config.toml
n_layer = 12
d_model = 192
n_experts = 128
experts_per_token = 4
d_expert = 80
d_shared_expert = 0
activation = "swiglu"
moe_layers = [4, 5, 6, 7, 8, 9, 10, 11]
router_score = "softmax"
normalize_top_k = false
routed_scale = 5.66
balance_loss = 0.012
balance_bias = false
init_std_router = 0.0152
lr_router = 0.00492
vocab_size = 8192
norm = "rmsnorm"
norm_eps = 1e-05
tie_embeddings = false
optimizer = "muon_hyperball"
lr = 0.00851
beta1 = 0.95
batch_tokens = 131072
seq_len = 1024
train_tokens = 523400000
steps = 3994
dataset = "wikipedia_en"
Below are experts of layer 6 (counted from 0) of a mixture-of-experts language model. Rows are named router (the router's row for the expert) and show model dimensions 0-191. Each number is 128 + 24 x the weight over its row's rms, rounded and kept within 0 to 255.
After each expert's rows: a language model's description of what the expert responds to. This comes from a sample of Wikipedia text that the model never trained on.

# expert 2
router [103 154 118 120 156 123 151  81 157 119 132  95 148 164 132 130  93  88  99 156 127 121  92 116 120 142 114 141 121 158 138 149 148 118  93 146 122 156 138 153 130 121 119 154 127 119 146 135 124 147 146 160 157 129 104 135 108 147 111 102 140 143 129 161  73  94 154 102 138 127 143 103 157  98 120 125  77 142 118 111  86 148 107 137 114 127  97 118 120  82 100 140 122 130 149 102 156 147 194 106 145 127 111 111 131 171 127  92 112 148 178 156  85 114 153 114  84 135 137  99 123 146 163 130 117 149 140 143 134 121  95 154 151 150 112 149 115 163 132 136 120 184 147 169 157 110 107 128 164 114 123  95 133 114 145 150 113 147 167 124 111 179 137 134  94 119 134 122 121 163  92 133 148 129 161 153 145 114 151 104  82 137 122 121 139 112  98 182 116 106 174 185]
Digits and name fragments

# expert 31
router [146  90 110 132 148 143  96 140 148  63  94 164  99 127 149 162 133 142 109 156 152 145 157 137 130 137 121 112 134  67 127 120 107  99 131 133 131 166 123 116 146 149 103 131 121 150  99 166 135 127 115 161  85 109 153 107  96 152 147 122 128 142 151 175 167 154 133 147 160 125 116 152 116 162 163 130 136 121 157 122 125  84 120 124  93 122 126 106 139 106 155 131 154 101 136 152 109  99 138 111 121 148  93 159 145 103 173 116 110  67 102 127 155 157 102  97 142 112 167 128 123 132 130  86 116 105 113 188 131  94 127 103 128 131 118  97 134 105 127 133 100 128 114 149  88  96 115 161 110 122 140 123 165 152  92 124 160 114  97 150 116 128 116 108  94 113 118 124  72 111 132 116 150  93 158 115 124 124 182 112 132 104 170 123 137 126 106 176 137  88 119 154]
Sports medal tables

# expert 16
router [108 150 119 109 157 122 155  72 164 117 124 100 147 158 138 129  91  87 106 154 126 113  94 110 119 142 123 137 128 152 131 143 142 113  89 151 123 150 146 154 134 128 117 150 132 124 145 146 124 152 150 155 149 128 108 138 113 144 123  97 139 143 127 160  70  93 152 103 132 122 141 105 159  81 120 118  68 143 111 114  78 141 105 132 123 119  98 129 124  95 104 142 118 122 154 102 156 146 193 102 145 133 108 105 133 174 121  94 110 146 168 158  93 113 161 118  92 134 139  93 127 144 163 125 100 148 136 142 138 122  98 140 148 147 115 161 123 162 139 134 120 187 152 165 148 117 104 124 168 113 125 104 128 120 149 149 119 143 171 120 110 175 136 137  97 125 131 124 123 165  94 146 145 127 163 155 143 111 149 112  85 133 119 121 139 111  91 185 114 111 173 185]
Table digits, assorted nouns

# expert 42
router [122 132  84  83 128 137 172  91 142 152 135 115 127 146 118 142 115  90 116  93 138 156 116 137 101 155 118 133  87 142 175 120  87 126 128 120 157 137 105 183 158 133 144  81  99 120 159 140 116 154 108 120 111 114 109 146 133 132  91 108  93 101 104 107 112 120 145 174 130  98 130 119 152 113  79 164  89 182 148 112 152 110 164 152  96 102 128 120  98 127 119 175 105 137 114 140 155 148 155 129 145 130  96 110 130 154 158 104 110 126 158 101  99 140 131 142 117 139  90 123 138 138 144 145 173 148 125 127 134 147 155 180  96 165 157  88 125 167 159 102  85 121  94 136 123 128 143 115 145 121 122 130 117 118 129 146 117 148 140 134 144 165  82 141 101 133  77 114 165 102 139 115 146 134 156 179 122 126 140 109  98 141  86 151 149 129 169 148 141 115 126 140]
Coordinating conjunctions

# expert 3
router [110 142 149 135 155 161 125 110 133 116  91 142  89 112  92 135 132 185 101 163 131 142 150 160 105 103 144 108 147 110 110  84 149 139 145 118 128 153  90 110 143 115 149 105 171  93 116 120  86 134 122 131 160 147 127 149 147 126 133 140  93 110 165 135 137 135 137 151 122 161 109 119 143 118 139 101 154 148 146 114 125 145 114 146 148 122 111 125 141 122  72 131 140  93 114 121 149 118 105 150 127  75 154 130 148 162 135 104 133 132 145 123  83 112 141 126 161 149 149  98 142 143 117 188 152 140 145 111 140 118 109 129 159 112 172 146  88 137 130 163 136  95 105 156 141 131 139 144 113 113 183 118  87 114 159 164 151 111 142 114 138 152 124 130  98 117  99 139 131 165 132 119 143 189 118 102 129  92 159 109 192 118 106 103 128 147 194 176 154 100 159 149]
Capitalized word-initial letters

# expert 36
router [124 112 132 130 101 101 106 107 113  81 170 127 104 163 138 136 169 162 165  93 141 147 144 134 124 122 137  97 138 113 151 126 128 164 121 136 112 131 106 124 125 117 137 144 141 136 137 111 133 117 112 120 161 116 162 165 128 140 117  79  90 132 139 134 116 101 148 115 107 147 139 115 118 115 147  73 113 119 113 132 117 143 151 136 148 130 106 156 138 136 191 118 168 150 168 152 114 108 147 149 141 113 104 138 119 119  96 122 143 143 141 147 147 141 119 158 126  84 153 113 117 124 105 132 117 130  80 167 103 143  92 151 154 112 125  77 126 117  99  86 154 139 131  73  99 133 152 149 111 133 150 132 185 143  74 166 130  96 149 103  75 138  86 186 131 138 127 130 104  73 149 137 166 149  93 103 123 165 171 134 145 141 130 136 104 126 110 127 132 177  88 134]
Past tense and digits

# expert 51
router [123 150  88  96 123 116 145 133 116 127 130 118 122 137  85 115 125 201 130 176 100 158 127 125 172 157 157 140 108 150  84 141 123 135 147 161 164 139 118 139 164 133 118 128 166 131 142 143 128 124 133 110  87 107 112 126 125 125 146  82  93 153  82 132 149  90 112 143 155 148 103 119 112 117 156 150 105 134  89 162 117 145 110 142 124  97 140 102  98 124  89 109 125 144 137  74 130 138 107 129 118 128 135  87 129 157 144 144 132  95 136 132 175 104  91 104 112 111 114 147 150 114  74 132 145 112 147 102 139 173 152 143 103 163 150 115 131  99 142 100 129 135 129  78 127 126 109  90 100 157 168 123 102 145 167 111 158 136 157 122 145 116 104  96 150 141 116  82 159 147 149 105 131  85 159 148 123 121  80 150 154 168 136 120 159 152 143 110 119 120 140  87]
Numbers in stats tables

# expert 25
router [144 129 136 161 147 159 153 109 170 137  92 112  92 155 105 146 101 131 126 167 133 130 181 136 109 105 127 133 160 106 142 139 125 137 121  88 182  98 130 153 102 121 123 117 182 102 125 124  86  89 115 106 121 132 136 139 156 142 126 128 104 118 125 142 146 141 158 118 152 122 124  98 165 107 137  92 115 121 149 112 148  88 101 105  90 129 145 134 116 102 114 124 163 117 126 116  91  76 130  94 116 105  92 148 126 139  83 116 146 111 163 119 124 113  63 119 174 158 118 134 126 129 136 152 150 140 164 140 121 107 144 147 149  94 140 140 149 143 118 153 142 126  80 156 166  88 149 159 143 122 175 119 126 100 150 110 106 131 118 151 152 177 127 142 121 127 154 112 145  83 123 102 140 138 151 113 139 154 146 113  98 131 147 111 104 156 123 128  88  64 181 103]
Foreign name beginnings

# expert 4
router [105 147 107 139 112 130 128 136 117 127 164 146  79 132 112 133 145 124 135 140 130 112 174 139 146 127 116 168 117 118 102 103 130 112 126 147 156 118  76 102 131 141  99 133 114 117 147 163 103 114 133 175 144 129 154 137 119 102  89 141 126  74 138 142 151 122  80 138  94 148 119 139 112 140 136 125  96 152 156 128 134 135 157 131 118  81 104 146 135 111 133 142 149 122 164 161  97 141 164  95  93 152 178 100  92 121 158 174 164 145 126  88 113 164 141 109 146 108  97 113 115 110 163 115 175 113 119 161 140 104 120 102  94 131 151 121 143  92 137  61 105 116 117 123  94 130 141  94 121 134 118 136 175 129 127 139 116 152 165 136  68 106 136 113  88 126 156 113 110  96 188 117 118 128 145 154 126 106 100 137 115 165  91 101 126 146 140 155 138  97  89 114]
Locative/relational prepositions

# expert 39
router [159 163 103 108 193 168 136  99 160 135 116 133  92 127 125 143  86  98  82 114 108 129 148 118 157 129 124  98 110 128 120 132 173  74 131 124  89 130 128  57 148 141 114 141 176 127 102 128 141 121 140  96 132 162 130  97 110 138 174 136  98  96 178 101 111 144 118 129 109 121 116 108 147 133 134 112 151 130 153 112 145  94 123 157 105  98 125 111 140 142 120 127 131 104  97 123  89  97 108 131 127  84 153 158 143 111 166 133 121 145  90 114 106  98 146  91 118 144 143 150 181 116 135 120 124 158 112 109 142 114 125 151 118 130 101 146 112  84 141 165 120 118 133 116 148 107 114 145 130  91 128 155 128 135 156 140 108 138  71  77  98 121 133 123  97  90 122 154  94 128 117 149 148 134 131 140 123 100 150  75 124 130 122 115 164 139 190 135 131 129 142 158]
Start of capitalized name words

# expert 47
router [124 166 130 143 167 127 141  80 113 111 110  74  99 112 143 118 150 103 117 133 128 158 147 109 104 143 123 113 144 151  77 152 114 108 133 126  66 140 117 111 148 169 126 116 179 102 101 126 159  90 120 145 162 160  80 142 147 132 171 146 102 141 129 135  80 126 138 123 168 129 131 125 168 108 119 125 105 120 142 127 149 131 160 120 125 119 149 107 168 139 145 150 104 117 113 137 157 128 101 155  98 156 160 139  95 158 138  98 129 147  96 119 122 116 134 123 120 133  93 151 159 145  91 106 164 143 139 115 150 117 121 109  94 121 125 119 130 158 162  90  77 126 137 130 134  94 111 146 141 127  84 169  80  85 132 160 103  71 125 166 140 130 128 108 123 117 120 170 132 192 101 144 103 130 150 125 151 136 139 151 145  83 104 141 102 143 136 142  95 121 117 139]
Word-initial prefixes

# expert 58
router [109 147 127 122 149 128 155  78 169 125 137  98 157 158 146 137  93  98 101 150 122 112 101 116 118 146 126 130 119 150 132 133 139 117  85 146 141 155 142 162 139 131 105 158 145 111 158 117 120 136 140 154 160 126 107 134 100 140 122  80 143 155 120 161  71 111 146  98 145 120 153 118 149  79 115 122  79 136 116 100  98 139  98 141 119 120 100 129 109  96  96 145 115 130 158 102 155 149 200 102 141 118 120 108 142 170 109  84 100 144 181 162 113 121 150 117  98 138 149  96 133 144 173 140 111 144 149 141 127 123  90 137 156 131 111 153 120 161 139 132 120 168 140 161 142 103 114 118 160  99 126  95 143 128 155 168 131 148 169 123  99 169 127 122  94 132 141 120 130 163  97 148 148 115 168 155 141 104 143 119  80 123 129 115 135 106  97 175 105 109 160 167]
Name endings and suffixes

# expert 34
router [122 137 125 136 166 181 133 140 140 121  91 131 100 125  86 161 142 153  90 145 106 110 172 115 106 158  80 156 120 134 149 115 131 103 130 100 113 144 113 118 130 128 120 138 163 130  98 149 156 142 179 155  98 154 167 133 111 159 121 134 106 167 140 151 113 165 114 117 143 181 151 131 147 137  97 145 159 110 158 112 120 149 137 142 134 157  88 117 119 127 119 140 102 110  90 172 125 156 169 109 147 139 120 134 135 130 135 169 119 108 126 109 146 146  97 155 114 143 147  93 134 166 113 138 130 132 150 164  95 119 122 105 171  87 126 115 119 111 142 168 167 105 126 117 144 112 140 143 111  90 135  83 109 137 121 130 123 133 177  83 171 169 148  78 103 114 120 107 114 159 146 156 146 139 152 130 148 161 169 175 131 138 159 130 133 109 116 119 108  71  98 120]
Acronym capital letters

# expert 61
router [ 97 138  85 103 152 131 124  89 167 128 112  99 136 154 127 121 103  81 101 151 125 106  96 134 109 110 138 134 124 154 137  97 156 110 113 148 117 160 132 122 126 129 132 141 129 138 156 134 120 148 151 140 163 128 104 188 103 152 110  90 127 146 131 143 100 104 125 134 105 117 136 113 148 106 121 117 118 124  80 117 101  98 110 144  99 115 110  71 104  95 109 142  92 143 150 119 144 145 157 129 147  99 117  84 142 148 145 107 116 153 174 155  91 113 167 143 113 135 143  94 125 147 130 150  98 145 129 143 145 132 104 161 144 129 145 137 118 157 159 102  99 196 104 172 151 127 102 109 142  97 131  92 165 157 136 155 110 120 166 116 118 157 143 159  91 110 155 104  92 179 111 142 141 116 178 121 179 124 121 107  94 149 139 126 156 113  98 149 100  99 172 123]
Coordinating conjunctions and commas

# expert 11
router [165 121 145 131  97 114 102 149 164 119 168 115 100 111 115 159 152 123 148 142 136 103 124  97 124 139 110 117 115 109 152 146 120 153 114 143 140 130  81 152  84 105 107 149  98 144 117 131 141 121 127 168 159 157 163 135 121 106 133 137 128 111 132 123 165 105 106  98 109 143 115 133 124 137 146 109 104 130 131 108 123 124 142 148 110 119  80 170 111  69 155 105 135 137 175 166  92 145 130 134 113 122 110 115 144 152 167 177  94 118 151 135 108 170 114 121 133 137 105 137  84 128 140 175 151 136 180 144 130 105 121 133 136 104 109 117 133 103 122  69  84  89 110 130 123 138 137  59 133 115 170 148  97 121 150 134 127 155 158 150  74 134  99  99 105 142 149 151 103 133 179 101 128 143 120 151 164 143  88  96 127 169 133 120 104 137 107 152 116  92 140 167]
Of and relational prepositions